From a checkpoint of a small mixture-of-experts model trained on Wikipedia.
Size: 13 layers, width 448, vocabulary 8192, 60.9M parameters.
Experts: 32 dReLU neurons an expert, a shared expert of 128 neurons.
Training: a variant of Adam for the experts, 6842 steps.
Below are experts of layer 7 (counted from 0) of a mixture-of-experts language model. Rows are named router (the router's row for the expert), down (a neuron's output weights, with its number) and show model dimensions 256-287. Each number is 200 + 40 x the weight over its row's rms, rounded and kept within 0 to 999.
After each expert's rows: "comes before" lists some tokens at least twice as common just after its tokens as in all text. This comes from a sample of Wikipedia text that the model never trained on. Tokens count by the router's weight.

# expert 6
router,214,148,238,171,231,276,148,236,197,187,243,182,212,155,243,245,139,177,189,156,236,165,245,130,209,154,227,156,122,194,162,145
down0,152,150,207,158,156,170,174,129,147,218,203,133,249,155,188,182,194,219,181,184,174,260,151,194,263,162,133,202,259,193,208,209
down1,152,131,153,172,220,226,246,235,131,146,235,144,185,194,181,208,201,187,234,163,197,233,249,127,224,194,193,104,164,129,140,148
down2,93,222,202,162,174,224,212,200,218,246,212,178,181,170,164,191,219,133,197,234,170,229,288,229,244,157,284,145,216,124,130,217
down3,247,205,209,163,193,244,185,192,221,142,233,231,201,153,146,241,185,155,238,315,190,181,250,124,239,156,257,279,207,275,234,262
down4,193,249,202,200,190,206,198,143,247,182,267,202,161,235,97,238,169,210,198,227,237,229,180,110,224,214,178,200,260,184,182,229
down5,209,202,191,161,172,179,197,187,170,157,166,206,183,213,241,175,195,165,186,165,177,206,160,249,184,229,111,219,191,255,195,223
down6,222,211,179,274,155,185,145,229,169,198,145,252,280,161,196,192,221,212,247,106,217,123,172,193,156,184,130,170,137,166,232,211
down7,238,246,216,216,248,157,173,231,129,244,224,169,218,206,135,139,226,145,230,201,249,121,209,214,176,265,172,213,255,195,238,220
down8,249,227,197,218,202,187,270,217,213,242,172,188,121,196,142,196,146,160,200,172,190,226,180,175,120,262,285,168,213,230,154,172
down9,153,165,264,245,115,159,230,208,216,227,243,151,186,201,232,262,164,165,195,153,108,248,286,185,234,216,208,167,178,188,187,193
down10,87,162,230,169,228,219,211,168,177,182,202,247,202,150,284,188,186,193,190,272,140,300,185,284,201,181,137,130,243,116,264,203
down11,148,205,233,263,245,195,187,227,170,150,208,168,148,122,191,298,101,104,309,169,218,209,215,211,156,197,262,161,183,249,199,194
down12,219,199,119,261,251,284,227,274,127,249,219,215,191,178,223,251,222,272,154,140,203,194,124,130,190,250,165,168,181,157,161,280
down13,193,146,242,162,250,224,136,196,203,186,215,197,215,216,172,215,173,234,238,204,332,132,183,230,142,194,216,231,160,139,182,147
down14,222,200,202,246,165,221,224,156,272,230,188,109,179,226,209,172,171,202,212,291,187,184,217,194,183,178,208,261,235,173,162,166
comes before: "-", "|", " |", ":", "\n", "  "

# expert 10
router,214,137,244,154,256,228,143,260,181,168,249,172,214,198,243,246,153,171,186,156,243,145,227,168,200,166,241,166,163,204,146,143
down0,190,198,251,156,193,217,183,124,153,222,157,138,244,153,235,187,200,215,185,221,222,212,148,242,223,159,139,248,211,197,204,171
down1,148,131,154,171,218,225,246,237,129,148,235,142,187,190,180,208,202,185,236,164,196,233,248,125,223,191,191,104,163,131,139,149
down2,169,218,160,155,214,241,208,153,216,196,265,154,189,218,217,237,196,160,196,220,220,158,217,206,257,144,231,79,232,171,190,220
down3,280,175,274,131,191,235,161,200,189,203,246,244,155,213,179,213,200,187,233,281,233,205,243,144,267,155,217,243,184,251,217,254
down4,119,225,239,165,157,207,156,184,198,234,207,224,117,249,108,217,250,215,205,207,242,212,195,162,237,205,161,193,247,247,183,225
down5,196,168,215,155,171,199,214,200,156,139,188,228,182,180,217,264,186,208,187,168,175,245,151,223,197,239,189,154,105,258,193,212
down6,228,139,102,249,199,203,170,234,170,219,209,210,208,184,191,147,231,184,196,107,207,140,165,313,157,227,157,173,183,133,197,183
down7,244,196,181,290,211,198,185,199,149,249,205,167,159,145,159,190,199,139,186,155,295,153,229,153,224,248,166,173,260,180,224,182
down8,252,206,185,207,245,162,263,188,224,219,166,140,173,195,172,281,199,115,245,195,212,188,194,146,218,267,194,190,145,269,151,237
down9,139,167,263,225,179,106,244,204,172,252,180,224,217,183,260,265,194,187,178,191,135,267,233,176,214,236,222,164,210,226,263,227
down10,94,152,230,184,240,226,216,162,181,233,213,243,223,146,236,174,175,207,197,297,155,317,214,273,234,169,149,132,243,121,227,201
down11,69,112,213,246,228,235,204,223,187,160,253,219,168,190,244,188,164,153,213,206,239,168,158,245,181,261,197,210,186,225,169,210
down12,238,164,174,161,180,262,164,247,187,288,197,227,199,184,170,227,267,221,165,117,170,156,124,203,241,142,200,224,228,120,141,232
down13,189,89,271,161,221,206,151,158,171,209,218,208,231,204,180,236,194,192,310,184,238,208,163,158,194,214,163,230,209,123,190,151
down14,222,200,202,246,165,221,224,156,272,230,188,109,179,226,209,172,171,202,212,291,187,184,217,194,182,178,208,261,235,174,162,166
comes before: " |", "-", "\n", "|", "–", ":"

# expert 4
router,206,158,232,152,214,259,153,240,183,167,261,165,210,175,247,250,169,148,210,158,244,169,255,135,166,168,226,176,152,179,156,172
down0,195,193,248,159,199,171,217,86,147,219,160,133,249,198,188,182,193,220,180,227,174,218,151,237,262,163,133,245,216,193,166,166
down1,152,131,153,172,220,226,246,235,131,146,235,144,185,194,181,208,201,187,234,163,197,233,249,127,224,194,193,104,164,129,139,148
down2,114,225,158,162,200,179,162,150,180,237,215,157,197,175,213,211,203,150,246,236,203,248,256,243,243,223,282,117,223,157,181,162
down3,215,205,267,171,164,228,118,201,211,175,204,239,186,192,161,237,180,166,226,271,202,176,265,152,228,177,261,242,181,244,166,207
down4,145,207,244,209,198,198,190,143,161,181,216,205,160,210,111,232,204,168,179,219,229,178,226,121,245,191,181,193,320,139,237,227
down5,213,183,187,156,163,194,228,261,225,204,194,220,157,214,254,216,141,217,227,169,197,252,149,257,156,253,161,268,164,237,253,200
down6,183,174,159,220,205,192,167,203,160,207,165,260,247,186,169,193,219,194,272,114,219,103,146,198,117,172,198,194,184,200,216,235
down7,229,250,221,217,184,175,163,216,191,248,195,204,208,152,167,113,145,142,241,170,316,141,201,243,175,231,216,246,235,153,198,181
down8,222,127,164,220,247,171,294,161,209,213,169,82,152,174,192,282,190,148,234,200,208,227,264,121,217,214,238,194,220,264,185,185
down9,154,182,207,213,174,195,224,191,230,251,197,151,205,207,189,270,174,198,177,212,212,243,263,173,280,232,256,197,193,188,254,179
down10,99,157,237,168,241,237,197,174,188,213,231,239,215,163,259,172,173,203,192,294,166,315,212,263,220,159,152,130,237,105,255,199
down11,132,163,206,213,195,185,160,258,197,200,179,238,202,116,251,265,192,116,222,135,204,185,248,219,219,195,212,153,173,214,227,202
down12,223,210,128,222,238,245,205,208,134,240,216,222,194,142,149,287,272,255,195,139,191,167,132,102,170,224,215,164,202,176,149,204
down13,183,156,254,170,210,160,169,127,212,206,171,284,262,221,210,261,131,199,242,217,257,134,205,236,209,179,223,274,127,110,236,197
down14,222,200,202,246,165,221,224,156,272,230,188,109,179,226,209,172,171,202,212,291,187,184,217,194,182,178,208,261,235,174,162,166
comes before: "-", "|", " |", ":", "N", "2"

# expert 8
router,221,130,220,146,243,247,152,250,187,183,247,190,174,204,221,262,169,171,201,143,244,180,240,132,181,134,244,147,158,200,136,148
down0,171,169,232,175,174,196,193,92,115,246,177,144,235,170,211,155,167,246,155,207,195,245,163,220,245,179,152,229,237,169,187,185
down1,164,151,160,175,236,231,280,242,119,141,247,126,213,212,177,212,213,156,260,190,181,267,225,147,231,201,194,102,155,122,174,165
down2,141,193,219,163,226,201,191,163,172,255,213,179,196,154,234,206,227,196,235,250,215,188,205,169,228,190,249,140,199,178,152,233
down3,237,208,264,132,219,249,210,222,198,161,234,241,139,147,135,187,236,235,267,270,178,214,265,194,204,168,175,246,195,203,196,188
down4,145,158,235,179,195,235,207,195,188,152,204,272,174,202,163,224,231,210,169,196,237,247,241,107,247,183,169,158,226,215,237,258
down5,239,137,200,153,166,185,211,232,178,180,187,228,230,175,239,193,218,151,168,141,242,244,155,218,169,243,209,202,143,238,193,175
down6,196,148,164,223,183,203,165,214,174,226,151,243,224,162,167,220,238,199,245,117,228,159,196,243,148,218,202,219,179,179,184,197
down7,233,193,157,243,171,156,164,189,210,273,215,161,158,162,177,164,236,76,160,99,322,168,236,199,232,188,220,225,235,158,208,186
down8,254,214,141,252,278,169,302,145,214,230,214,156,155,180,191,230,182,170,195,181,206,239,164,133,200,230,192,220,231,175,196,249
down9,105,159,239,254,118,88,252,202,158,206,162,176,212,185,279,234,160,166,176,205,118,229,273,154,263,213,192,141,165,226,213,194
down10,103,143,238,176,249,234,208,165,189,225,221,251,230,154,244,166,167,215,189,289,163,309,222,265,226,161,141,124,235,113,235,202
down11,124,206,255,222,266,259,167,216,244,205,227,191,215,137,258,157,168,160,177,233,198,259,197,229,211,186,260,161,175,260,238,234
down12,241,177,149,237,174,265,169,230,163,299,131,260,145,157,173,257,273,246,160,110,194,183,159,183,224,194,211,219,228,113,140,233
down13,171,210,206,160,214,162,237,137,223,216,211,203,184,194,205,229,244,198,236,167,293,185,184,207,250,197,212,223,180,116,151,243
down14,222,200,202,246,166,221,224,156,272,231,188,109,179,226,209,172,171,202,212,291,187,184,217,194,182,178,208,261,235,174,162,166
comes before: "-", "|", " |", "\n", "–", "  "

# expert 5
router,210,159,222,158,234,247,143,243,180,181,222,193,195,154,256,245,147,167,207,145,253,154,230,150,191,189,237,159,142,211,155,155
down0,179,178,241,166,184,201,184,102,124,257,168,136,222,163,201,164,178,258,142,197,185,256,157,208,258,171,157,217,234,157,195,175
down1,152,131,153,172,220,226,246,235,131,146,235,144,184,194,181,208,201,187,234,163,197,233,249,127,224,194,193,104,164,129,140,147
down2,154,239,210,144,237,232,160,144,219,247,206,126,189,221,164,155,215,191,197,221,172,168,284,234,244,204,242,86,217,127,132,172
down3,223,211,218,131,178,208,188,218,205,169,197,230,178,197,95,196,212,146,248,348,201,142,251,106,221,152,246,254,153,267,203,232
down4,139,190,245,211,179,170,244,137,201,190,222,146,166,278,92,235,237,172,195,278,253,229,222,150,230,216,186,170,294,194,205,235
down5,214,156,233,163,174,175,172,262,193,141,183,246,192,182,249,282,181,181,153,183,213,219,136,246,162,253,107,213,181,210,203,198
down6,249,158,161,235,176,199,138,180,185,226,180,236,240,202,121,202,222,222,232,161,211,107,123,258,90,217,184,168,172,153,219,242
down7,188,245,176,197,205,180,173,201,297,293,174,148,157,197,200,129,231,151,174,149,321,101,219,156,216,243,224,205,231,164,227,165
down8,236,163,162,271,185,216,250,283,205,197,199,166,222,174,177,198,185,129,104,212,229,212,198,94,197,175,259,232,171,215,161,238
down9,176,174,199,249,189,138,239,226,228,245,210,126,183,178,224,239,214,178,203,171,171,286,261,164,223,236,257,198,196,205,261,179
down10,93,160,235,180,231,208,210,162,176,187,205,239,200,142,288,191,185,194,191,271,148,303,194,280,204,181,135,129,250,128,264,184
down11,61,164,214,219,239,202,195,219,165,207,223,176,158,120,234,266,173,158,246,150,210,219,183,210,185,238,173,191,157,221,213,217
down12,220,148,155,152,208,259,200,300,120,237,147,211,241,135,242,282,246,205,150,116,180,179,156,156,216,215,134,162,202,185,160,236
down13,146,126,200,194,277,166,175,164,230,233,179,198,223,206,208,264,224,195,209,209,222,192,135,247,248,166,212,282,181,128,202,210
down14,222,200,202,246,166,221,224,156,272,231,188,109,179,226,209,172,171,202,212,291,187,184,217,194,182,178,208,261,235,173,162,166
comes before: "-", "|", " |", "=", ":", "\n\n"

# expert 12
router,223,115,238,167,250,245,155,241,194,166,250,162,170,182,255,208,146,183,202,161,234,158,227,122,173,139,216,169,139,202,147,155
down0,195,193,248,159,199,171,217,86,147,219,160,133,249,198,188,182,193,220,180,227,174,218,151,237,263,163,133,245,216,193,165,166
down1,149,131,167,175,238,197,247,255,112,141,213,136,183,205,211,195,198,116,259,143,158,226,201,128,227,216,154,127,167,121,177,175
down2,154,239,210,144,237,232,160,144,219,247,206,126,189,221,164,154,215,191,197,221,172,168,284,234,245,204,243,86,217,126,132,172
down3,274,205,230,185,190,233,176,243,217,219,233,228,97,208,185,202,220,226,231,275,237,178,242,151,217,206,234,219,200,225,189,204
down4,159,200,249,237,178,223,168,161,189,198,218,188,161,227,123,211,235,186,255,209,289,213,237,173,195,181,213,116,205,155,219,226
down5,185,162,199,190,158,207,224,216,164,141,165,195,214,254,215,185,165,145,184,193,189,179,140,175,158,234,175,233,122,247,169,220
down6,190,162,141,246,209,160,207,215,99,244,157,222,283,225,172,176,236,208,229,125,176,96,202,235,139,211,144,165,166,191,144,191
down7,241,247,153,251,159,84,172,199,178,202,248,183,179,187,156,242,162,130,179,213,274,129,186,192,189,202,219,240,196,241,258,232
down8,263,218,201,277,247,232,209,214,193,165,152,175,219,256,224,195,210,152,209,169,219,250,225,113,201,205,228,194,191,266,167,199
down9,168,130,245,201,139,172,213,221,195,248,246,172,188,192,211,232,172,171,195,172,212,209,241,183,262,288,251,152,143,173,201,176
down10,107,149,246,187,237,225,205,176,183,234,210,242,238,147,244,156,173,204,198,296,174,301,217,274,215,159,152,133,245,126,245,212
down11,97,190,253,221,277,244,184,214,129,148,231,225,207,239,154,185,153,152,234,175,189,213,195,264,219,208,268,167,180,199,176,256
down12,198,172,220,158,204,222,207,248,146,222,186,207,212,190,149,241,292,222,160,196,197,116,110,178,246,189,192,201,223,158,141,247
down13,210,162,186,233,226,190,175,151,202,228,218,223,252,229,252,211,218,179,233,223,251,213,119,199,197,199,259,263,171,123,219,181
down14,222,200,202,246,165,221,224,156,272,230,188,109,179,226,209,172,171,202,212,291,187,184,217,194,182,178,208,261,235,174,162,166
comes before: "-", "|", "\n", "  ", "–", " 0"

# expert 13
router,214,123,227,160,254,255,146,259,178,174,245,177,171,156,252,263,142,158,177,141,245,154,242,146,172,152,231,169,151,192,161,138
down0,160,158,220,168,165,181,185,84,125,255,188,138,241,164,201,165,178,257,144,216,185,235,178,208,257,172,139,217,233,177,195,176
down1,150,190,196,140,198,172,293,188,109,215,204,210,177,244,210,200,221,209,223,129,188,217,216,224,166,246,207,118,176,114,198,190
down2,57,191,99,118,244,258,190,144,200,238,186,170,158,200,157,221,266,167,192,201,209,161,259,230,192,118,288,111,204,153,215,175
down3,240,203,304,167,234,262,188,232,191,145,211,274,168,234,178,255,189,179,272,271,221,182,279,203,241,168,234,211,154,210,195,240
down4,171,202,245,205,180,158,209,206,191,219,245,218,160,204,112,236,217,145,254,242,302,183,219,145,204,191,170,188,250,151,211,204
down5,230,127,204,123,135,195,211,203,112,124,172,227,165,244,248,252,184,226,162,211,205,207,168,234,221,218,186,216,91,231,215,200
down6,170,135,155,223,206,193,146,214,107,200,200,221,264,198,213,196,229,210,244,153,196,157,186,219,143,248,218,157,192,160,136,205
down7,225,259,230,262,193,187,187,183,138,182,168,191,150,200,155,178,162,219,222,180,238,163,264,192,191,230,204,223,150,146,217,246
down8,275,188,194,271,248,161,234,227,155,215,183,172,165,219,239,211,216,136,213,220,209,271,228,114,162,165,245,228,138,274,157,219
down9,121,143,253,215,179,169,205,218,179,213,224,200,251,174,224,209,159,140,170,162,184,198,225,197,232,208,225,129,180,171,223,208
down10,133,158,220,223,216,223,234,126,177,180,204,202,210,156,250,165,196,152,206,275,206,245,260,242,258,166,161,103,200,119,268,181
down11,191,116,180,182,231,239,178,206,207,185,258,176,154,108,173,203,165,189,222,170,238,218,193,281,160,240,244,177,204,247,220,149
down12,258,170,174,236,148,185,176,256,199,279,186,242,199,205,203,257,271,265,177,183,221,166,151,163,169,225,224,235,164,152,134,165
down13,213,152,152,226,239,170,163,198,223,196,220,192,211,233,182,253,170,201,226,224,276,182,162,234,186,205,206,281,175,123,166,175
down14,222,200,202,246,165,221,224,156,272,230,188,109,179,226,209,172,171,202,212,291,187,184,217,194,182,178,208,261,235,173,162,166
comes before: "-", "|", "–", ";", "″", "%"

# expert 9
router,239,135,227,174,238,259,171,263,187,184,240,186,179,190,250,244,170,191,191,158,238,172,255,131,177,162,218,145,143,215,138,152
down0,169,167,231,177,173,191,195,92,113,247,178,146,232,173,211,154,167,248,152,207,195,246,167,219,248,181,147,228,243,167,185,185
down1,166,156,162,174,233,221,283,247,120,142,235,124,209,203,200,214,213,157,276,193,173,258,224,149,232,212,191,106,156,130,172,162
down2,154,239,210,144,237,232,160,144,219,247,207,126,189,221,165,154,215,191,197,221,172,168,284,234,245,204,243,86,217,126,132,172
down3,255,195,235,163,159,227,174,231,168,159,234,247,119,203,142,180,213,194,258,297,193,203,232,149,253,201,199,259,169,225,207,243
down4,134,179,188,187,240,249,236,239,210,187,232,185,152,205,122,212,173,192,192,206,247,297,270,131,199,180,129,248,222,186,170,244
down5,170,173,156,177,181,224,183,190,162,132,95,240,198,203,217,225,146,208,193,153,184,263,144,207,134,265,208,192,137,235,177,174
down6,216,129,101,255,176,199,125,217,91,232,184,202,244,196,190,194,248,180,231,115,223,133,183,255,142,194,221,225,175,166,168,189
down7,238,159,175,263,192,170,218,216,165,221,226,186,228,184,138,154,183,154,231,186,243,130,188,189,245,206,201,208,211,189,238,210
down8,274,175,239,133,258,162,221,193,189,204,191,178,163,273,163,226,192,175,158,176,205,232,197,155,195,257,220,115,161,274,155,247
down9,101,137,252,212,155,168,185,174,200,222,213,192,149,166,185,283,169,205,193,174,213,208,264,179,257,249,226,148,192,185,234,194
down10,107,149,246,187,237,225,205,176,183,234,210,242,238,147,244,156,173,204,198,296,174,302,217,274,215,159,152,133,245,126,245,212
down11,142,158,226,240,241,257,177,206,193,126,244,199,146,177,170,195,148,171,167,194,184,237,217,250,192,284,236,154,202,225,244,213
down12,260,192,183,179,179,214,204,253,103,245,188,231,192,190,195,243,269,242,186,121,211,176,104,200,229,186,240,254,200,131,170,233
down13,180,158,220,173,218,213,170,176,208,237,177,225,234,229,206,238,133,205,235,216,316,171,208,233,247,200,217,245,166,154,180,269
down14,222,200,202,246,165,221,224,156,272,230,188,109,179,226,209,172,171,202,212,291,187,184,217,194,182,178,208,261,235,173,162,166
comes before: "-", "|", "\n", "  ", "–", " 0"

# expert 2
router,199,152,244,126,213,260,138,239,182,179,260,186,196,164,225,248,160,179,217,149,247,168,250,144,191,157,241,173,162,200,166,155
down0,152,151,206,159,197,212,175,84,144,220,201,172,208,156,231,138,192,263,179,227,175,261,151,196,222,163,132,204,218,191,207,208
down1,152,130,153,172,220,226,246,235,131,146,235,144,185,194,181,208,201,187,234,163,197,233,249,127,224,194,193,104,164,129,140,148
down2,154,239,210,144,237,232,160,144,219,248,207,126,189,221,164,155,215,191,197,221,172,168,284,234,245,204,243,86,217,127,132,172
down3,228,239,219,133,198,230,195,193,203,172,204,233,227,149,196,190,149,176,213,312,197,154,273,156,234,178,239,289,176,287,220,247
down4,183,181,198,213,154,187,159,135,180,185,194,186,154,282,88,215,189,128,197,243,240,189,205,162,203,195,190,199,266,217,177,244
down5,234,182,231,225,160,206,184,266,192,169,207,224,209,201,223,244,194,212,201,204,170,231,108,228,175,239,190,185,225,224,205,174
down6,208,133,146,248,163,188,160,202,131,203,155,251,269,199,161,242,256,219,237,125,226,114,153,196,141,208,185,201,138,173,245,240
down7,230,230,205,226,189,193,138,220,121,247,223,234,186,235,168,181,174,116,197,172,292,180,201,255,235,288,202,229,208,141,269,203
down8,238,304,166,212,249,209,236,216,288,230,170,209,227,189,154,231,222,198,250,215,265,225,156,120,186,221,220,190,210,209,168,183
down9,156,144,219,214,193,159,208,236,222,208,259,174,180,178,227,198,146,163,230,244,135,191,235,198,257,253,251,269,219,159,224,188
down10,136,143,215,205,227,257,178,196,206,226,206,223,232,150,255,142,148,227,210,269,184,292,229,235,200,148,157,109,209,137,214,181
down11,135,181,248,188,200,179,171,212,196,179,206,194,148,155,228,227,173,163,182,164,194,186,256,234,186,213,223,209,196,201,244,230
down12,199,203,132,185,223,214,229,239,136,268,204,214,221,181,206,265,245,247,161,132,219,215,153,119,209,206,231,175,169,190,172,254
down13,170,167,245,156,210,193,172,125,212,215,223,203,198,258,129,199,193,244,229,217,217,147,153,249,228,220,195,254,162,129,197,233
down14,222,200,202,246,166,221,224,156,272,231,188,109,179,226,209,172,171,202,212,291,187,184,217,194,182,178,208,261,235,173,162,166
comes before: "-", "|", " |", ":", "  ", "0"

# expert 3
router,177,143,255,173,216,244,150,237,181,166,237,160,221,184,254,236,136,166,201,150,233,150,249,137,168,176,242,131,141,185,135,155
down0,197,195,203,155,153,216,171,129,148,217,205,177,253,201,186,136,195,266,134,182,219,216,196,192,218,160,130,200,214,147,206,163
down1,152,131,153,172,220,226,246,235,131,146,235,144,185,194,181,208,201,187,234,163,197,233,249,127,224,194,193,104,163,129,140,148
down2,94,222,202,162,174,224,212,200,218,246,212,178,181,170,164,191,219,133,197,235,170,229,288,229,244,157,284,145,216,124,130,217
down3,189,232,225,177,177,252,189,183,203,164,209,205,174,147,148,246,147,144,251,319,216,191,259,124,230,162,236,287,168,253,203,236
down4,136,166,213,214,198,200,165,151,157,212,208,200,132,227,113,169,220,223,159,220,259,210,233,143,277,245,195,198,278,157,200,200
down5,260,177,206,150,203,218,246,228,203,144,179,273,154,182,228,213,199,240,219,215,188,250,101,233,157,268,172,221,165,195,160,163
down6,208,147,199,280,173,157,182,254,134,239,162,201,259,169,199,218,228,220,204,141,179,75,141,202,166,181,166,176,134,211,165,211
down7,129,255,153,251,192,205,189,229,226,255,199,156,184,180,179,91,149,165,231,193,272,144,219,173,218,264,222,251,275,202,211,182
down8,250,292,178,263,208,164,222,215,232,198,133,205,227,208,154,269,187,180,210,225,158,215,157,101,186,241,229,211,221,209,171,230
down9,147,126,210,257,144,168,220,205,246,232,236,222,152,145,257,219,188,174,223,213,190,198,280,174,264,244,239,218,179,170,189,159
down10,141,134,227,174,203,242,179,192,209,224,200,234,234,155,281,152,197,231,203,258,184,275,202,203,201,145,136,126,209,132,228,174
down11,84,129,198,209,235,244,204,236,161,145,219,273,183,132,272,213,165,103,215,168,222,197,219,184,193,205,192,129,181,194,198,194
down12,221,169,129,181,231,245,229,270,124,237,166,203,207,128,180,279,219,222,160,141,146,213,145,140,250,215,219,199,202,196,141,215
down13,153,173,222,252,251,174,225,155,267,170,135,246,223,233,248,197,169,239,169,227,250,102,181,199,217,197,228,265,163,143,202,192
down14,222,200,202,246,166,221,224,156,272,230,188,109,179,226,209,172,171,202,212,291,187,184,217,194,182,178,208,261,235,173,162,166
comes before: "-", "|", ":", "  ", "N", "W"

# expert 7
router,205,147,251,139,215,255,160,250,191,142,227,169,201,139,254,260,166,184,214,144,241,151,228,157,164,152,248,166,158,206,147,172
down0,195,150,248,158,156,214,217,86,148,261,203,176,206,199,231,182,150,263,137,184,185,217,151,237,263,162,176,245,215,150,165,209
down1,152,131,153,172,220,226,246,235,131,146,235,144,185,194,181,208,201,187,234,163,197,233,249,127,224,194,193,104,164,129,139,147
down2,93,222,202,162,174,224,212,200,218,246,212,178,181,170,164,191,219,133,197,234,170,229,288,229,244,157,284,145,216,124,130,217
down3,286,200,277,162,178,247,133,220,188,184,184,252,216,172,160,258,183,199,281,313,188,149,241,144,244,153,221,236,143,282,169,205
down4,196,209,227,175,167,198,198,207,189,186,226,241,167,243,88,171,245,163,184,173,201,180,214,112,201,208,146,232,304,193,202,244
down5,222,122,202,204,177,239,200,209,201,134,224,224,170,165,289,223,155,181,233,215,237,267,159,283,182,253,222,211,166,183,226,130
down6,228,134,196,230,200,174,162,180,185,183,141,218,233,153,147,188,198,198,242,83,239,127,135,261,158,202,141,220,163,183,185,207
down7,210,220,202,278,175,159,189,189,149,242,225,188,205,199,155,140,176,194,261,208,273,111,135,202,234,248,214,218,200,123,226,201
down8,231,238,195,251,207,174,232,178,271,196,170,180,187,193,226,247,205,158,198,212,178,241,200,129,215,230,263,251,223,236,148,204
down9,130,137,233,236,153,164,229,221,206,231,193,170,186,190,225,240,180,125,193,181,165,229,327,191,260,238,224,218,181,219,181,175
down10,103,143,238,176,248,234,208,165,189,225,221,251,230,154,244,166,167,215,189,289,163,309,222,265,226,161,141,124,235,113,235,202
down11,135,120,154,236,255,247,235,188,151,162,207,216,182,105,274,269,204,183,174,130,235,214,185,232,184,196,222,170,180,224,190,214
down12,277,153,94,193,238,271,177,254,147,269,203,183,220,188,201,331,252,217,183,112,198,190,141,130,236,261,189,171,183,157,109,231
down13,134,123,214,190,261,133,183,190,282,207,193,202,238,235,252,211,166,225,226,202,246,125,151,216,181,186,196,237,170,146,160,173
down14,222,200,202,246,166,221,224,156,272,230,188,109,179,226,209,172,171,202,212,291,187,184,217,194,183,178,208,261,235,173,162,166
comes before: "-", " |", "|", ":", "N", "W"

# expert 1
router,231,126,251,171,251,245,161,251,191,159,243,196,204,176,243,220,159,140,201,135,242,168,228,149,182,152,232,156,140,214,158,167
down0,190,198,250,156,193,217,183,123,153,222,157,138,244,153,235,187,200,215,185,221,221,212,148,241,223,159,139,248,211,197,204,171
down1,152,130,153,172,220,226,246,235,131,147,235,144,185,194,181,208,201,187,234,163,197,233,249,127,224,194,193,104,164,129,139,147
down2,134,206,173,127,182,200,196,166,176,236,222,149,200,193,218,212,188,139,245,236,204,260,271,216,247,230,301,100,219,151,171,180
down3,230,208,275,155,195,230,174,186,199,148,212,257,176,163,155,241,202,178,241,274,182,176,224,164,258,191,251,227,170,237,170,226
down4,142,185,210,212,237,194,191,140,229,171,249,222,155,269,91,224,205,150,180,289,227,208,192,166,273,239,213,139,254,211,250,264
down5,309,141,226,161,213,228,209,262,175,170,164,205,219,210,252,216,201,205,194,199,150,244,155,196,200,289,155,220,125,252,169,176
down6,210,130,162,240,185,217,130,211,135,181,151,243,214,174,183,177,224,185,243,105,206,108,162,221,138,184,159,201,168,155,185,209
down7,202,239,162,275,237,204,163,191,192,246,172,205,187,191,169,150,178,140,231,147,282,141,214,142,203,256,193,217,237,178,238,200
down8,235,211,241,200,215,147,267,184,217,186,148,144,177,223,191,223,171,169,131,219,206,211,195,142,227,206,265,176,247,240,138,231
down9,141,164,267,250,149,146,214,196,164,231,189,194,137,215,234,277,159,193,185,176,218,226,279,173,300,247,236,222,222,180,209,215
down10,118,176,218,181,253,211,238,156,204,215,197,209,224,183,233,198,195,212,227,282,165,285,200,287,221,201,131,122,233,137,260,213
down11,117,167,251,180,169,194,178,252,154,160,238,221,195,190,288,230,135,153,168,166,178,214,200,261,192,180,147,212,185,200,247,226
down12,234,156,141,238,204,230,212,249,127,204,193,209,183,190,193,256,258,209,158,157,162,224,131,135,227,204,184,245,189,195,132,268
down13,221,154,211,88,237,201,190,125,230,249,211,252,235,218,212,198,155,266,212,179,272,171,191,245,254,191,202,239,140,96,170,193
down14,222,200,202,246,165,221,224,156,272,230,188,109,179,226,209,172,171,202,212,291,187,184,217,194,182,178,208,261,235,174,162,166
comes before: "-", " |", ":", " /", "%", "3"